config.yaml
n_layer: 11
d_model: 384
n_experts: 16
experts_per_token: 2
d_expert: 416
d_shared_expert: 0
activation: "tanh_gelu"
moe_layers: [0, 1, 2, 3, 4, 5, 6, 7, 8, 9, 10]
router_score: "softmax"
normalize_top_k: true
routed_scale: 1.0
balance_loss: 0.00182
balance_bias: true
router_z_loss: 0.001
init_std_router: 0.0152
lr_router: 0.00032
n_head: 4
n_kv_head: 4
head_dim: 128
vocab_size: 32000
norm: "layernorm"
norm_place: "pre"
norm_eps: 1e-05
positions: "learned"
qk_norm: true
attn_scale: 0.0884
tie_embeddings: true
parallel_block: false
extras: ["capped logits"]
init: "normal"
init_std_qkv: 0.0157
init_std_o: 0.00336
init_std_up: 0.0157
init_std_down: 0.00336
optimizer: "soap_variant"
lr: 0.00305
beta1: 0.95
beta2: 0.95
weight_decay: 0.042
lr_head: 0.00677
grad_clip: 2.0
warmup_steps: 54
schedule: "wsd"
decay_fraction: 0.789
decay_shape: "linear"
final_lr_fraction: 0.0
batch_tokens: 65536
seq_len: 256
doc_mask: true
train_tokens: 431200000
steps: 6580
dataset: "wikipedia_en"
Below are experts of layer 2 (counted from 0) of a mixture-of-experts language model. Rows are named router (the router's row for the expert), up (a neuron's input weights, with its number), down (a neuron's output weights, with its number) and show model dimensions 64-127. Each number is 128 + 24 x the weight over its row's rms, rounded and kept within 0 to 255. Numbers have three digits each.
After each expert's rows: "raises" lists some tokens whose logits its average output raises strongly, later layers aside; "gets" lists some tokens that make up at least twice as much of what it gets as of all text. This comes from a sample of Wikipedia text that the model never trained on. Tokens count by the router's weight.

# expert 0
router:152114117161164161088123121119123176119141155094139078140150139099174138127120128150116110133154125143133119126102141083131156135163112142121104095146142108124109082137134133163145117131101105
up0:116099147117126122121152058167101099122160116132106124101117096141151141104099145102181146119142073145159119128050151164114095104140123139123145149143133132141072131137131126138147122136126116
down0:161151157133107098130131111092142106174168114088123163113123154154107104157160145123117150179124097114135137129073127123159148133121130135137112132098141161150160173109139108110096100137137145
up1:127103097129117149083088114132117166146151116111080110152136152102155095103151117164144123147141132099087108133134075117134133162147146147094130128170162118164117127164151119105179143099146144
down1:121155105126119121145147146106139073134135109116156123126150129115132145174136129157131160109136118165149098128129140177107144109097122132139122148106084150082127110146120134148102112158136124
raises: " but", " however", " while", " result", " as", " though"
gets: ",", "n", "s", "),", "d", " 1"

# expert 5
router:195130143176099127131145142127116128094157129102122148124131120094125138128176126151105142154112108117109187135099112095113137140134122135101106156118174119149112124081122146180106148081143109
up18:077127160117099123165128147106138152149124113156161165096135126134141153112156140118162154117100144122158086161128127142102110115108120138114137126130089144102090135147138101139137098109134143
down18:164110118141116114115134176159155102147111116090096112120096125133118125142122110132113146185115099129112109114131113110144147132175127120099168151151112085117109141150097160182119138123093092
up19:163123101149118138166117139118154086132157119128123106132100122106118173127131090120124113096123148097118130140097118130123151143120106138137124124107143117156126094166140112152130111093123136
down19:131162144149122137126115123117135175143147148166113131088127108206180089135142141166124097161133133115119175140106098152161128097136183143170121157128116143090129148100104161131114100147109145
raises: " in", ",", " of", " "
gets: ":", " by", " on", " km", " County", " name"

# expert 15
router:127157142130158143132152066094112161095185170085187172096143112133140096120103162152119142141080107110100135140121108125125136162102098121154124136133132132147150128173165162137131101158136126
up24:089172126130107129096107142152123110162132099144117138148118137112168114138130088174128103171108142123165143132115094117115158134150136151129141139123126092101150150176109119103140098108185161
down24:151135186094111145136128131105141173126160102150152166065078147131124127109141106129152130080119145132105117095087136123126105109154116165147121112121115148152099119127113136093170145121128141
up25:157149153152193164138132107156112136138158115123148121118130137121111126151116157136091098122154163108146136091163151096129166125123105171122109116101093144098096140160181192105132114071161133
down25:124191172141117136118149100089133112122123137099117154162103138141117130130126115160125132129174154097123121155111130099116171169138109137123132131110175112149108108145173118110171121130170132
raises: " as", " in", " and", "\n", " at", " with"
gets: "s", ")", "==", "===", "\"", " ="

# expert 12
router:108134154153106130126122182108145170145161101105159090123110165113140140148150126154130074099121127077133146109159115109176163067113140102158124123139117148074097120138126132163161111109128161
up24:156118153146121103119134134148159114167094144107165143123165140142128132087121145163111130175101134170112161160124102126173133179105130093128146147139135098165143122095090166160081141118125114
down24:134127099167100123125150110125104115130133165169133141093131166130155170132165136112153142134123124140120129150091101150181090149101093154137088145139109137162157133086122128141110119136119169
up25:098138107130136177080160128156110151137126073151143161087119143103101135076143110091142140134116155124106135128110108139121100126112155115132130144194135124076153110143103133100099091123140186
down25:129109134155156129143164132165129130118168172098112173145151097145127136139101142103140110154072092114153112124189131090112122145138136119120114133112159120153102130118156121113129147107143117
raises: "th", ",", " to", " and", " or"
gets: "|", " 0", " 2", " 1", " 3", " 4"

# expert 1
router:143147131122156134084124125082124070161167136128124126160126158129164118139130125112134108099110148113144096138133097138109130162152123143090120154150120117147109151165193124097142159155133135
up18:149095126142141130092123105088118112113091149147126159135085143143193125111141148138132105118133136126123125144138106097118099142128160116131117112106144147088176133176111147128157083138072152
down18:102130091064153120173164139158126093102133134103104101145157123145111133148126120121140142128126126119122145128142132153158145161127125112094154145122127072137101112105158091125099132139127119
up19:124139121135124148100111124147096160145182117127104164147123128164142151107161144167089113124127127106150078156113126128110101100123119121140113149103120123093148154136184156124132107127126132
down19:121116123123156083146129096130148126098102117141120137126119147129121108122146125138097158130145165129087146138086078132099156115109157116135116143111118050156161174088131099134149135111121123
raises: " The", "---|---|---|---|", " All", " A", "Final", " He"
gets: "-", " with", ":", ",", " -", " –"

# expert 7
router:158163134113116110113116133097106161109138140139158103123136128145108107118108087152130135096105186103164101170102126141128158145146146116114115102126142182143115110103113080137086166103149179
up24:118115123131140085118130153123095121118103131113115095143144170155152133158123070120136144089135154082176162166145149145098156170118142112150106178158147120158127121114114120098147122177118087
down24:091137061099139133123129147161083093133130128098162126097121145119151137087134149109124122147102149107120194173131142113090128141156132100172120111115174121133162116117145151158154144096123125
up25:109165101160076143129146152110081135162172146156150114095074154161130156102086137142146102162135108156099163125117138160103143109118117153102135122097148096119146104181115133114112148134127135
down25:170125162101114142119158098131122141100114128170158108143167117143124078115115143136152091135141116133161112145140094150115080137116116167180104158114110121108169103163102121120102127134107100
raises: "|", "\n", "-", "—", "The", "There"
gets: "\n", "/", "E", "N", "W", "---|---|---|---|"